From a checkpoint of a small mixture-of-experts model trained on Wikipedia: 18.7M parameters.
Below are experts of layer 7 (counted from 0) of a mixture-of-experts language model. Rows are named router (the router's row for the expert), down (a neuron's output weights, with its number) and show model dimensions 0-255. Each number is 500 + 50 x the weight over its row's rms, rounded and kept within 0 to 999. Numbers have three digits each.
After each expert's rows: "raises" lists some tokens whose logits its average output raises strongly, later layers aside. This comes from a sample of Wikipedia text that the model never trained on.

# expert 15
router:591549546581638531472491533478512574475471565510474454445576553436469517614492553473480501476451377497542528562517553515453503475527487511471429548428450480548514448577430485549408423453554456615468468541471473483526462504549524417590429521429503488453442587514550556508424503583480507532473431455490438447491441448555548577461566475470460445519423449464421531606528566499443548541535589559454503558539467505502468489559509411533520517563436387445600488511449495555468425530538433507463583507496505510517439520508555437498437464425500536456473540526433481506453429482531521590439495542531529481446619514495527516540552436503456492419426489457534459417509563468547490499495424576466495479464455529515497471461473556462409474452444564507518521540464534464440439554421614
down10:486539471403534487545463505563433491465475506526565552457510634585454545488441568448481463501444547522523509491596502476528554546580607473514532530596515456462497518565462571422525484458580517426568448556399545511457449461504509532499563487456535536444499566565446507573481434620475561548501605556476482538516570526416460477505444486488522514391459417535506491469439482562524546392497613484423596547399537514393529540549493456520518513543507532489468470602480466455554509461448495479508546561503579579518529538539537515385401512552485421507499522566550499497486561571507415472430438504495490479462487563588480500484552422524381445556525550485618511560539444531519526555507436444519516512484496467474518470504489384496479547393562458466490459537472504480526501492534568
down11:443491503523578549510454453568504520494525551480526467527556524538495511477500445579473481587513556474452590401435521520523467450518415537534491441495456451499542382419457492491551470445426456518523463457553440476436544494419565485440486451410441417441475446412484478501499462499608469420435440528460536444523485469484531533546434484443527508500506487539548508528495468499480565606428436486496472487459427477422410494478637534587508462482423500492444472519476523432389488388429490478538484474478540521502486511520498444448538442457519465480597597415453516530597526427499559358564492493436439495417462486542488382441554491591460485537480541450546418451543483518402518469502452583448577487495512475493548472440544497448593493468483415554450493466434540473487567465423427
down12:396483524551410443481447476551477484484587399488555509505538665474466554458591500386436492463535441477478451518525524481502396515516541511408526528466498517572524597485509555576505513510482546467458410518418532583506451622508590485510477580497446539532432418497473442474450514451434600553454466589475483458451563509510499539494522502516455481540470515581553536580468506436416467502483478527495556477528614555530526510538572443544546445454534593483519499478490505468553483361438484571478471467579453534474566486447504474463448573597462567564487448519556416437540438495556452455606520479466513546551549436552493548528386477544439518524457510544509450529368552490407477548496557511451460508499517453506533511463476456489497561507518453506494537487565534441480406551497551
down13:487493510513471528485460458527435454545445465453526502459491523538521528562457412442509554584550580466331520444516539474502445536513505544437544420576550483435510505499495497462517508504532584524603464499570531551456541481525502480506502518525600551519485488617500481488502470520549517491535466461563578454501530529457421513518563444485442413460472500605502497456495620575401466425543561517499512591512541470512555391446439574474414497542413587519582464564564479444378562460512572486615528602504490467486558461533516453445519459520493507497498533582372540493530568478441471542486454553504403529458515594443553448443478462498502496542434538515554534525531537518557453459469474537536455489550566590525511461475496418610526502558427519531579436535555431511438507536512393
down14:446520468476535503469500544395520493494582506423524509443514466405483545512570433389488502545530431535513483406461482509512565463443496454521391438595496408539521515576518552458461456535544608434515492481513518496475470479547548513535526545520492510501492531590630485485551559489500446557594494425490506560448544484521478531482570605515442500476511569448518544544412503550430461545527392521463523520520508515481520458510399499607508579477453457478325568531486490509593582503516422514420556506438495457522382518476423551490443513564519506554541441465418433472464497507548511574492515484489605485490459491386551495490509508452554550509506524495534588557466465513511480552496434479486437515543449539468559479517549430532423444588482469547387635521467484579410522532508488
down15:522623529503506481600467415496604550514512514595565465471557401427546509464479537463528514444529488546520463540468538434620481568513484465578435503481442506536509399525564501490550445540548489556544477503459523503543566540470476520541512537563481326573505500533506562551523547516455530424568479521497407493440491429478475585505514538577448573447466461582486500512458499430558524554563511447509549511491333429572545510528489410395405513503487499432447531526436457463503450524499470495561536490502500370469457439521480534473501507427515509539470533505539441485484442578478479518444595494503486424422510549607561524445491521596571555529488427396507459480474485496458397542551465512536611485520535523516503444492429371539506511489515509524513527498466465426469467444528546
down16:592478494512539554531557477456501471558495461493448528502521659556482486540543470539485511453501515489549417511524542405515538518523536570513505545509542476526553571448483469534554519560437435497535502485417455554554533473529435500584563560583467604514547476524472505446571545505598594606495478529556501492381563574554503466466519469483605503488457517564417569558523542497440475509563530515517544446494525525569578531444516293497529466511529537560437457562497550564559486545426476555460545461466470487597587478438535513581491484495407548495518479551500531487510497560440490562430486477533548522470508484482555506448437514579417432480459461523403568555387548480583441417489423433550460479564475443545532458509526471471489459568551486515589426542496428476477503501432434
down17:656576555575556529570558447538523593511393542488520406536530343523494462539459528574543554527472458457373526511471459616523501478466517522503537506438360461619440483490477457528516446415464506551567547522590485540457437491489507550525533470395534523500514576562486432449458472497585430529515482432497462526496417489498502518465488578538507532515492553455485432384533537541431562538515514526443499495455433463504449606527557543480559475511482561519497430552438468551481483540522478553483427493528511488533537459504506432485423586489515569565557450440476504429448507566580530526566486553469487439557531516445429551475475549510502535448436543401548494494492422450526486429509544487459548409512547423409479428518508516411460536601521469485517475450452569494511467491475482
down18:505448514501537531582480559476452439490500534412488556517526506481469521499517539602457555502580559541481463468365511502404509521458480462514427450488469503536493482515595481499450482488589577530434473501466484499407446548453458576454512477476562493453470531648423532463444538503553551516438485485429580589512434396514489523469451451541546518529481490410444452445558462553450334581444551545546431421452472508463381526553506636460510519475525433501506524566601398566456502452439487501466506418561571470612411474483446482472492563467421416518510644452493552493515442551557524513522550441508502531498551488503450459477487545493516542485462435476494546423490493471502506525540475565463505489503539485508424427509490493497513550435567577499393522514461495555524573526556547
down19:494469468500468563477511530494597562446521622580551418505485454503477578455554456390551503523458513552524549549543526493491442504532477503405440524512594489389513448469374548468516445533437527418421464495544498563496482513516433518469536573540474628436541396490522517529512469474490539551508503495503559545505473504504465523510467527542498416431450521513472390537485439561451475562561614467575493533512419559482415545484574394467430582424491551567604563434503408580537557510564459457445448514521522465528584566481500481497478445484547524407491512515505432493547541492442491492431404487513446518516558471412479474532549471480557464452449496551437481467458495534542495494399499474500478505390479490601565510426590481632464473495437488524445426545511508488490422505448511
raises: "es", " of", "."

# expert 13
router:562521553530610523466475486483509569421450545537451489425564639438474543613479534427449532473497418535553515534517555476471510489558510510424431542381482424547521418528461466500476442490543461580456460551513480508505478452533505421538390534408462492479469515454543545497418504567447490558444448454494440450472409511531571503537501450456408457538401444481408523654536578547446532488595555601397453608540395503490563459546569418517541563494411480421608459511480507573469475530528503474455529507435485518510423535523540472495452481396518552447499528474484423528517446492546542510435500519556463517474557527534537500532570474534431525434440468442528443421519537488531513486518453547493488477485445573521511508478481533483461481421471546496491459528472480473479436591428560
down10:581483431544429481471611568427446455546453515372436437529499323508423464469460473547497497573504462459408541485507519508511526481478486532435514519534487457472482533587393489533396405465561500459575543418475515514533550511516554513531533455467434589473465599509524560417569572532521532551501419454466540450494450522583511549461510565508526533511527439463455523367479475426508512619566457557506417494504513542513495500515471653474467490555485497453523469518444427520499505588420506575491477507582498430549490449502484479497432597487511460509386514514467534479417494511538474550508525544499583506507538486492510437520448442458574432605572488450529600495461546557511505449498442495518419514580542427525476521485496450487540444545554457528452505476427443511473462437421475
down11:412482558425431526512611461530492561504578543519437442491389614427493544485445511449582484513517451549535483469509488464561522479547412424535525545548521485504506523426478516442516606493581509507496483537571391477603538515500540475527351541513450539533499484469433451553456445509619542541429458560500463535445545510545535534434489471488531511522464554465427463503470544512489581511560496569585462494505476426503469538530487457568592443492589500428402476441510441464495612491501483437463536469423482560482440505505494544617550528420515479505544456515524483478529496492491496460481365520518448460564616470503504532609518538599526445486519574532532482463499450493540518410448506467554425430577511536470513443399501439608504459487469475437453455485558439500448471470567439
down12:522511378381548488461551477490489442553485541553454515549435576551512458447435464579572449537600452558420604462507525532531488534471521479445605455406502491501464491548488552573555549525468512520481458501553532524540473492468484512529577571449507512437475497524480494520442428474546492406495535579518502580526552457604519556453553498516476441524514588563453543515526539443508431463458533490452582444502559482597544587571493443508517494423518522515478480596490494513517426557532461541495520402405458550543531435509467377577470513454478492436544656534396590434484631523397441498438461476509441480469496499477485531551456494476469545490569532412474419460430492554511436478465547575501460601503525528507435468500539444445460471526517433531524468476513496553502514515626501
down13:537515494498467479516466495443509446495509541624505530479566694447540480476496513507572439462551498491491477495502515504361508550469425488434548544468548508427412533459576609464442563443536485475429472418440514523496487486488523605487522627463539573525559553526464468530521505472463507483505534473546566478579540462407507515497529574487483457529516499425557470709451542466419467442525531451535544439441608507465470388499503318481409500592512520452503477411519548529515541557456528472513477519533561484483504538465457530463530525545458492557462533452516581508489456444487469453554465525539453487516511517436534461444451468521451487536512530519462579446569475618486488501527601545511462509524509567482525441512465626463445567543491562488491496486509460413502444473524463
down14:506473545437466470522468522471454441477552585580542525453551675527515482521426445470609465468474457434498526602484502495540490530483493446496397512470497477514571542542529578548529492476474553475467490445539510470512522560567510489547493508468482505491519522541566601516434473427497458500545498540563479558378486553480473489478523465472553513499570496447477513724436556446521439512474437496571493462479465478485504503483428326504467528520522512528479572397488515391519501447513453561425566444472517523531534499417502588444540542395548469546526491488472447480469390526494484489538473450383465514491526446580502578494458482487491487534447540568518505500405438540503500552491651481610500470458498559488629488443442477466561478478538519485477445418537544432523483528501484
down15:513508444503547467462506432469457512463424543500412536586473453499440460518521622493576512527510488421479517431472475532483509385556495570465491465511546523556489515402477444440534553557515522457490497490565493477450537458472532515412543501530490498547520499444525488515542464428527449510510562498432505423521438550539509488570385425417563500540499482477467518516569594562483506524561496451516506435372528606417536484502427556540478517504560413480530597508478513511434365498484484500475461492506525575516442614586511534466512531509543570504489494466530446528498529593510477422446534582398452502516470526510581379491479543519448537552461534604515434497490634449452574406538644425519489462559482443505454551551585520478518438582492552592479483526454446522541503540430566
down16:512539516498520435474490481468579428492457582448513479435430487503463504619467544558403445485451452448479489505472489485433477490482524513443449490557541432511473477536549489510448482488440501515489502600550533436489543448609578444518519433565631514509425520534403523510580504557466536471495549492493502374554497551516511418531424517522469494461434512468517547556513405521454525466429461476548506445550520503488492487544593542481547570518525572481538500519402556430481508478501517444540384456532575543529504517469463508462521513496467432521479500462595459538447613465501578520476526574521475589625513442465443548582466542486616487437496526501513516521549603442536476576466517554452548484424634520473459553445491480427478473479538635620525566561635485507431443511522473
down17:505464513459574572444494466567541572416466481479490537537545606518546564521537442498491566564528550566491442509466484522560483503492552493552576547508492412397498444505512578484469481487462498485519452474534477505492510424496576502565561549528546458507538500558453497457544505460573501523363462521608430423406575468579500488440464518557542482469453546421525558567471565497448371528404434402406472544561524539454586439481523414520421410446505566527466491447476505482491596450511601496593425525558562487493526509503513487530538602377514406507421531534434555428550522384479480497450437428543430486535535488476444511521434495521483496474551522532450474494502426555455509534477598499463488559528516488494474482434457518564611477564469484440514498467450515588523425543484541
down18:479506516500514516546564461449473506494453625546465573455459546410606561566487600505540502498515399501421419484550571572539525488486397582509499490488500467513587488505529539534526478512493542433505499530583516524520470494455572681519479561518543603470512522498486444414505469476439500538453532407551563482475539514500520410511478582434504586488480572559457517477503475414550496455481481467598476413484570542572502581454491330559460487549534448544500510503471447419538475464545544496590592528557553535466473434474563542518425552538524568456554454489433583500502553563406429515543456532501508490430460507469520445501528482530477576482571534550509489460411391424558507476551433452546477529395507456431509537440589449514523508489442474480530503471559492497502546501558529
down19:505512484480486494539538491544509425480571601547454444525430463485457475473484551559488520483488511521597527522482570463469505489523504482522508592531440458469515460527567527476481549482488536498497526528589481485521419462504435453466560626479454564568476528465469490521549415538521516488487511477537552486525403503448519463541419514433558452550545433531511623458541483466480495461483465494528449509443459546594505491547448723438507563531428560518391530559616505539564505518503512535560497556434530472525448585498542491483563470547410667438550551493513451456426436479576583501533521540533474528404545589600482498564548430517475572425458474547449437436470483413554504443481428485554554469516522435458555493499456507493445521497541608602536491490439480409536548502473467
raises: ".", "es", "ic", ",", " that"

# expert 0
router:574513532588589498441474502478514529511487571528368476502556578482436547551454547320494504471460536550539480562478504479469527486546493551449473512453441483533522435555467488562474456435594394506387474524459531502504455470573506420529453471397452500410461553445534540462505538582467465563483422444509493404442472457548539559430518464459361501558422521486453553592577562540456544518544558593456533573508482458477508425534551314537581510507483476440568477448487568497444458570565456565463525527460504474561450484437465451464501462443504470454509609531488486572534506478497476532504565452585520477459519523558541514526546456490411509465482531487510450441547591438571456515490401515462488540508502549520477496452474549516493501446471563540507454557443518515458521503447574
down10:535479490592469565485584473505455526499526509530522457415444489385470515560493446514507571585473546553445456499503374562450453457420442437549485524547566569468492517534452486465484555543497519452597500478436460567532448485506477475476507444484581488504440409505562464510570630513517488383526483480530438502476539456523429519475500414473431488445552513532525533530515544449502583445453492414426505521546556512497494605524497555492490538447508501468406499530576401485519576486509513511542582560528425460510482459526581583478457476485574496578479438559530465542520447480667494411617473524464454529622469481501465478605489470561479420474490458445509520473446365530503555456588510483540572435518515595482440491455504383560437510487532532449551491440574472494487488508529510
down11:523526514503559485459520593467434516493469519434490504562536538479602517466505414411542568483408455477473545486513483498456495504450549534465471446456492383503463524468495467464538514513574552485590541449430552549401499580450532468572517475504531467437444539515596461575586537522493444538480481440486449394469511580542574597498420463455471497529635602594546528583424500490481413465494479560439479529507536375466482547568598470563556486493544561508470449508518469458497495467538457502496635542521545447445492581520472539579477542511432491431583371524431529490519498529483526475524475434495531528559526563526560492488653524505539553480480550584506413493473516476523532513528514417530533501506540530515500573400507516441573482520535480444462374514525519583435540484505571
down12:494448533452395510459454452561531471491533680506421508497548393523539483523490557427502452473503476506478451628531487520585478548443490444545524484583533444464501487486474491482523491529565468595489463398561432521406549534549486487502556440492546429538456570505622525527416383506586463513477561430541447415461521581468414420563441484503554480529477512591493456446491424451490553527443410546600505473501568524544447451550524422521490498452503446538515567469483521478567596447487499524468507544534476525531444495542468486530560524507545550436402568510553478470504427505480599528456462437524445590517512522391499507475500581433567494463463538446509498443506499479539458558485536572453500571574481523557513617445509544437562444454449477521514536565554399508489455498483545
down13:493538517502430439484427495652424435481526524467486472474554465532573526410556502499449547444502534464495488498553500554502462555519451496603508531422493499484538475455523487621370534537578474519492446560542487528565531474526495521516397500521406507456473518523561491459544499531496536515464475549584480530444574375460466473531463376496486401556548476526484458487528548402474439408444537511542518521559547454488603515500445539616514492480467471423488533505491482476560460538512508581377515522510582513509446487485542515433458379474486522509524518441495470567388482543561577477473453434433514460500512600363507527520541504443573496539492441526505542450501510480402500519432564459393454637424483516514498553520466484482460521518424451464518502569608558454485422526476499
down14:562535501510479563552435473506477446478466611451471574581472456500596442445489565545468418476453551543564554464467471496577533574505522539457494471604511503518490545467452527519423461583487515565455524492501514526482543525415512632473556550532431559479582429519493513370525559527502501533547534562550407564571429483577534503413494484409531531548417474645476453509459576396491510467448445447582432529476556409517545476575485551562518536421431446524470493522482457484468465434418542523562476478471505430438565566478559550511433525475566500424549445481509483541394457522538513563464490452473514473512536456417556556498494506558564526506486432466539577483435546503503508546515534545531437452475489463557462452463534385509426558476466492516436444468571504406450533470409541
down15:499509448589425477468522511558532558480462530478518538540575562532494418470498501558476449496527515467523478505532512538483528518445512435550506525463436560534465598517484496555518582559565509391530447583464492594496492487539550425478424567472499513443496563516577463466464505449449450538554436551565519572493480525468522490440495517521444472460488438557450524399493584521370475533370554397580483520550567496507493526544426537607559471465554572530483496511441552530506477372497595483441523471491460605406510534462571517398456556474559508485485464573589450496524585397503597422499486414480482464610414493457526533535554587532566483533433505500550536506408503489501454567429533504522420576537596472538473536583419488508477467470486505418469525519558502434449545517483509
down16:462445541509522498458466564553420518472494452525428525527551507492477425508471464450523569424482423468520433523529542441529570493541562470479419447421540446463497440431492505549472411536523516561586545498504509541473562478431512494445528425434527462385440585427428485485472500416526540451506490631568493527503534540605547501480472564456518548518491601545462518489492469523464534422480505621547556507432598486409556442484442495422496516425589564544436552530491526526537501466514478386531439488439471470442367508519475602486491445461509463489501500600476548473546492512451509583399406599406434526510435441405562469450526484484503460503478405485569465523496518490472457588351438511426540479528527429493457461481488585506485504538530475457490505429542524484505484536438480
down17:456538489473491470463550540551494544518502507475496498539522635484565455521471504500436467488524525606472570485469434495515470519532483529530494455534572577400418520434394445423521467515532469443467439499500476526525502462540497447664530511463555523531460468593568522500474576482495410509383517491446566476507453529493524580520513552546455507519555469416526441654469501605561464505567427524527552444502403516482438422489454470523487482520557550494500452475498579481405462506518373488533531469414421438513472434498569626607449417552484478476515514500408512485538415497491480429428480414489459434574495546513504462523491527525471446609483447429494562500544463532559531463491494499457427509449464508448445417484461570558491466475484523466355493539419515461501568437468483
down18:531541520552569546513529470468494524503605503503542461481414426524469515483524510516439488481469580509436575570517545549530514485461519457515407522530483549423561583506490471467564491481517609553586397466501508401510454516450544462577511457520482530466547491520596566524485466554539517409495483448480481648577456486559452514547521443492580471429585429486521508455564407544587515498489507502551421413512502478430508349496516513491465533455516480509508379651486588606497558546555589525573582451561500518519468485505520493488521576460467563504474508514584465450396426540493557506470491592571472580513437491523560552494445502473479474589526528471480535429479593512576458526492444529507492525519533564516448479518595425517512502518471544481498552422597452456397542476510509
down19:570519514590531596489541563450510518477536507485502576499473440529478501484403548405479486463445437538506609525531408448526545452481461375566549474508434492503534576432436407517430503468464500564484571457530596502502479479424480465492523489520515524551494460456531531479631507443503530566438491488484483592521493507442521541504529437457529488496422443490544514363481546504426570527541472550497620520487461429584531529597525541544522531475635424560511490477481549486491482482462455467461601352507483510555472531560478425499527527517550529516487498509494523536477503424479426571481555435511648510494521417577560493530559602423520540524516454498467610470444460534438587522512513580496387577502437542459493483461445495485473472465401533436428518524461530511483482447496449
raises: "iet", " date", "rik"

# expert 6
router:567518524555571538458483551569387529475492551572458487457524560444491505505514528429443425516442444555583544565477557484463507466579548533441481502506488437520556440577417467530467447466567418534450514527440501479509453456594470428563432502486508532474468504417543544468463486539456540533454470458504513425527475484597519542479465433482415454520437479387494593607541568550456574480526600531479544513504462466523496493511507324583560521562424430486550423513530464559448500516486500540424492510472538523610456537461540404527435483428508503384482499515438420540434469497524561548461503560521533452490540476534527542614558496501477483497504556446527451487546575457584497524448424540508427529434496544566504507497599534467466441420475555547467478539457566533457482549380582
down10:566435490404427547468470533454547569556529477571478487516549478558463512553521484470456459473521536448514524503497453501577392493523489483440554452599598607491385497492487550565390548421587475564486562475527449587513540466554523452526458492541593514492512521561489438547468487560585538467514455490521533542523501416450414470507531604590456595482551603508519521489529472462500450435479503425425464532545499475434488451593600628494533538445490522467515469495529431528452468548550489389476513494465527586472467521464493519502438548479477508603582501549505551514459456445565446497537546521525500567470500525475515564477443443482536432527521632545486420485484479549515437490507422494450524470399567543466543440416461511556548630479415549490524440449547485455552502511604495
down11:485434386537499413496475569500558479516495441433523423483426522559418536503423524391584511524425466481354507452473627489524518467416503524496445599520463514525564471471550451455524508450515544495517473455504599577527555566480481436547478467473502510552548459411552558449544517475559567478529424455470625496491517442397513463523419517384454548501485435521577442507452505524421538501465507587497492505422461477444526577464590519468472507525537491531513511539472530518594467530514548477543433484429442470433503528447433470426487539545407494489458584387458502451527484521407507512536462587487463453509474502437559453535538594559531513522526457460534544606492508428431409456503510479487517529472442566564540466525564480465551523593491486531422554515590520535497418460447555
down12:518581518542514482599531525437434549563491554481595527511467514486472494534441401438493484485554427601529539555458453487564556425415495453482548447450549548518517467499584452482574528589473539478498487498560417509570517558484476564521479452494572495522436514526556490479555531489524490501462493355455512517536452597471552452497460560466543427518501447536499494535467504497509359571470502424551468551528530543502470518484463542529561466398473503407446453493522537536438429530483485435503492469556551470567575517460456492488504467519551447545545463396412452536501633529627450542564524539358480559490481507445458568518517509476429469583532530588481481458502503532556521390494551410527415477458499550450499518463498468556429368598469508529496523464395524570440459536490434
down13:515473485536608506508505516407541573477500543549497458561517521580480479508628425505534478471510527503486515545550414561542562551456466504509458553518492499557530425539571439458603564458444505534531535469454559484592501498515536470480483445485450497440520596442397393524522527571491519484416455553412517516494480565549494414432538596538483464571464560519463462487483479524469494545537487491552434493466523412453446512483436558530430548473458444377520496601485524520429486533444482572503435439572504592545504498510549512474425525510476483578550461484534486549523524410526490480538498428450478491420448419531460510314482426513493434458467557555443439492542366447461555471514481456543446561431525398480469437508452562400487471546441457534580534503492502372517499473509451
down14:454526501552463438512514466507443484469531564482613501411484469531553566556605497451533494408468631504507482477485531564545404502526527509530579524588521505495525508544550467527530481454576516542490517552494449431527452412503464555476494506534462504529469486442440493496417469463574430483464532529508527470494485481521439514524484620494511459523437437518508510513495555471555465488439468531431526432547400545506537441498531459449494376456518514532390466442493481577519464572576484526426497524526521600529468540485441500386528552610602428509452481503449536547641477535485577411439485494559526452460651542437519436476485440510602584539518477518458540452423627529579495490446394502525473542572458475464503518499484571530506509451570537557452485541468411517545534396523457
down15:443472389570454550423523499525459556498538438527515476431523455467444459491437511445527509492416530594566575508537483482535560539592542497503504437478507480579535547437498413544475482436454554500457335530449472537490509509494499431481447455565547505513455512462432611541450540532505435583372428536507591581421405411508487480583505511506530534491448525442496475504563542474498463421522538432539576460462505488464500521499501505522503565561602501546518530499473530467517554405488520396526576495482522443526483532540409525569596527527525502577463472461383484530529464357485416499584500388501470458551547459505434528507566574434495432505523493523532512482499465464557506544557392487569436552447548474572500561482502443505501460423468390531422497512548491489547444508504442
down16:445394513560469522567478506537408537500576619524577506498467603469464440465523401548474490593465573490617609506500430514461560486553472537547503574572460498527419419517501473460487461513451490553534485485391534428446508574562487466498475462533521432488481505502554466439415567521428511500446449575497565589535522500454541523472479508479457551440470401454417447531375525538490502486518480535435438533493543580530452505511436568524512501498465544565402473503520567510572411539532409509472492541550479591543482550403512542496456465554518564589514519511446519401515425421402483509407530430465574595519570418529512452519507481433491515507479470543520486510549552511594500529523513574447532457555478477546522497521509511466533446549479348419484498444493439527517440496470525
down17:468558541533573449540532420588518489520483512444487539327472462565544424449438516461544570612491530482509564530459361505466510494532437478477589518595491531516536547575549521515494564513609532532483535511553459414436450523592529557489452463614514464506478405428470558408492537506430436636474486525503437404512495507544551465550480483448549505587547462468550520514524525444475531507474492527461561530512451499493525510494514444445430496555516417488499507480506494495487447511560538492461494528453459462524547510520512520476457479449498539484510490605558506330623447564441495514445503522436528526505472530534471523519443477486546482496591489475465355540501561634609445486478557494536599540579477504491557542473519506547667475515529512533504543473516541480484467486494525
down18:436441460480536462558503495586473503466497443486479505465551506514415480443449533459457510475503417438521409477528591531485460530469519487524536493442456536383373531454534540511532431505555477632474498577464480407488655465509515527414482553396533459534520477508508462592601440605467500516440630531489484495524523497529502508459453480494528461470555417533511508430525547509472489479522554588467499573379476457476433471498493430527470576559442477503590405446539505456534558456618459521436451499442456561604472599495507503501479517553541492504483499496459495480403450508514549479490507524407470470510555482469470530511523453474544428515476518524535391440439503412439509552561523560578614470472577464456424552411571497518496494487472457470443502496462442421507468442427587
down19:580473501532509527543557533453536474526523484483472537485497520522544530494479506404487520458473495489486474506462442389553566477470427590570452556583443483459568542482552468509506411476473555435496490428626517581525537573525447392601559467532509468452587492438558427530481627451469443536535487430479535454498534510491454577531519536435459495477479511524526483431510563400575541475513532572518379501515496416538398563510545609557477464507484555442427463552489466476424522544516550506536568461501526436526472552488443531526523486494456434544449517528469548505504547505514531527499504521437418414407388406519547388489525410563540510515486434525450564470493524471431538496505464406512499464467464383551557518507519475511513375480507541532373495425523534470594594469528585
raises: "ani", "ann", "ane", "ir", "anna", "ano"

# expert 1
router:567492463523577568427478576497461512446466618518412420510594556483484536649490512457499530549463452536505547540508519490476500473515515607416433563463492438483489422574439459558478469377576431560474542544482457457514472443554553468554404515516456523502505485438533514505494510536454528533459483472495478492477443408539611498503496446528380491587440433479357572599533528505416516556556511580392515506492521458485531466507486361579564541570366426531598453523494588535406491497552506562517507501507480578560505558504455424472439429431560511431515553401463487506449532473557508583438545498530506477495531515528490546569564488459457542504485479464465476446507545448544518479472471537493452477478537565561503534492537497494449419492514532559443507520519576528527507526451518
down10:461407570432469450522578528469469500530539496467544454450494557470426535586488510440438535506562518439457476470520471439513440459559504427415493382453397484500453474544475524545515548504444483517473581633479491523509481468524481484560426522457507537545443500461529542573535511536479464480397520535532492553578484428521549533492499574494510423498486420482529427515392564522559532530520530415459582608537386530550486510504421432604464552517529434476488455537594515471514529503477462427523490576507505491536546492473530537554505534460537490538491501431552406569457502437449371494582542479496411489512549569497558542438485427400487417483506602491506450490481565540414455555576515490442613555510431497534462437541491469640519504603439512509500449428502530429472534560449476
down11:571483456457463475465534479561337562456500483496495473493538410533525471446478480454543494507629503544461501393534496537561499481513488545442457511516432435572515589470545492535503522573489465479471482474467507629537587546483518526539535496495462520502550495524534573439523479568443523558504471507602615519482464484526536416559568392431585482575474424342491524479452545473472478564470462507537600509545468434511449465484543487527544527546513575569643497547577442521506597443467469473491558454454420475592471528544516404485525457504505498508467435442439519459464461490556526490531439434541584452526558483520487462446439559469492460528562526511518511515415506469474501419445500548597542455530479456432432457545496442335503565445450545506514512469465515535455483533539610
down12:446521546493552481546530521481525508500596527527554500549438386442507465474553423542551496487492512588461518501426485406557522542429538421520468559567569436492538507445471360590497449597486470472443578492487468527450501470582548431441493465477481511471491545456485518543536528393512537554529501511519485494440494532486463486476546564524434455453453484555493578441584477477474429544590508519531468479547597444475466567534570514551523561451417498508444598470542506543515484381459548487443508572502544440459479499526486453467478504509550465473485512530512608545552443510426525428479514555489472491435487587596523464518577443507535530590567439446457462531603531478599546501554391450528401557467476600453501514467435608485480563517387440417563463439535439518500524532454401
down13:426522521514459488540555540516442520506520525582466428595597588500570397440534373426439455571465510453493452415539592386462486564490491414465573482554583397537430477603488534519451571511532508593492486564494539423538458466496575546493516502475389587561472517484492505547483481513438553558475424513525488530502454452484415500507513485398496404569496516566585508544548452440553502605571527417412426524486546519448567562494451535526525540555515422469489500440491559553592525467495530397484489485507526559473545466510484550506532428486485508501512433488487404452535557528479465523503509432517544538510422507600445492541456450534456580483480517483496520546485567493490495444485500468407465528609453503436452509458495506423440473437462490515594523493525457537582525548440593
down14:511506499448503486544497445529453495460517421515488456471436535500526466451609416553510464466500449429500556537545518504432443502505447511453528530440528505493465544533471405513488458510497450479440374503583566619495500506453534512572433430546534517535547491510521489427487524424521518455571441500460490405525476462463470477484387498486535439526529463494468590522602471476561521558459414595538467448560477528517403438482551420548479390486485620477549492504504507524465516469475485467434511552422480457417511525470532511516451451451615516598574486519521574544487576437484469474463466479328478454539420496586563462511506578565551486493498497495606529499498442484503538405566491473622397465523525461508518559494553397450517537525461454540428426488386571511510504519614497
down15:453414467474505560467487492439548466489514458529452528604468565469551565548542459476521537562520491347457386600410572589528461546541582553521587500487510533476469519487494501488423510555471643448533509536436541515477549518562533483514540486536537556504561452553537508509487475461572472535499616556570462520569516460571425452472508552445458442510461482388489520565490490485545388468531569499441530497442483481500414401550549397487433552495582434414507385616468496425480531451584537472465496486525533556533478469556522531567508575566597477533484569461509543470568517530501536514408492550471470550497542416431563485485532567550544525460430407471397464464400534519539491416523532594431487482463488535465493516525448547526481489549487507482504556433479499490515544458525499
down16:497447602428541456508564414427500506506481432534517511495563548461458540523545520528520543477491540476518611507524522474553547508443516547441458492472465527401510456526501553439413499503433473558426508499487427428553531583518585479529518537512493563371588441460538488466536545551531404539501478516535445491491565461543526456509557462567540431602475567445571476448561440384399553521535471443455545435489482460577573529474424612442464499516436477544444514500569475526503465533473526504505462477517475448449495465487489582411404492523500475491628491458418480575512437464476562367409476522458539504422497485440489498480498562462514492509559538459457486505378484558506475392512479544548564509460512535448464519488388450499476383455500563527492417573455498440462426541604505
down17:447505458544491474516491477475408484505572591469507359481509342537528469478520453523542613522489548474460475493556445542412577530452500562523576494493421485457552514486464475484538594492401449523494453447568463476505561521536583478450521492528448589526503542444453574576485518447590418563570536486506492508500414499445413484551423492527417494531446500453520539396527440493522532491469449513445529565517469547524584466498455532414458598492557463507530596494471471546470522596499548542500472518510500571510510596532447529477571473504496478495398462508470444479467488452487557486483460549606445470541498447563519538507493468540596498604432491467511397520512502511528504533494550496480455406540441451417510540445447499418453623518513525436433460453420545545432478565644541
down18:492476559476474457628508558430527607447506501437584517506508484500373524525551485423520510442405545535476488466491554479446493517516544405371478507406490491516503499498456600507421524532408504485526505499488479437487557482531570537506472512502487461500519507469381539513481478533579552442482538587551479508501555461452349467450526533534508486554487489482564479454404473564455519499471443667527482507555495528513499528456482538540496551550527526530474456425508436470493490439465502577536413522581479470526412514488581546499430550485432523431526487587489518542465518495487531550535473384557558528572506561431519519519560584483586333477578497535506448414479536599533470474605497482446526539528487508522460437386418549438534530516531544496591522526539523474551442502530570
down19:514481588406525554482494560401555567570494532533411471512503451608585537482438505528515412492455538472426478509486571488499475581649527452588417479492479390513510463499477500495499512483411435520459458464464558479475515482457525568548548482449528540451503452512513464492424499481452477530507484481519542530425514576413438541500528500590497443598496566483500455387408518533437501575548468550433454494437611600554451437585549528461477485484472519398514541533450472539458597535434567487499562490519496405468591417580385392449471498520456409518559475468463623464523511528485475543454472502537486504522508515437437553467518450483463499521468423552478515518509479550538523547587464545511566520498482408528457550467575377551448463513569509553518498569530459502453506509542477
raises: "als", "alt", "s", "al,", "all", "es,"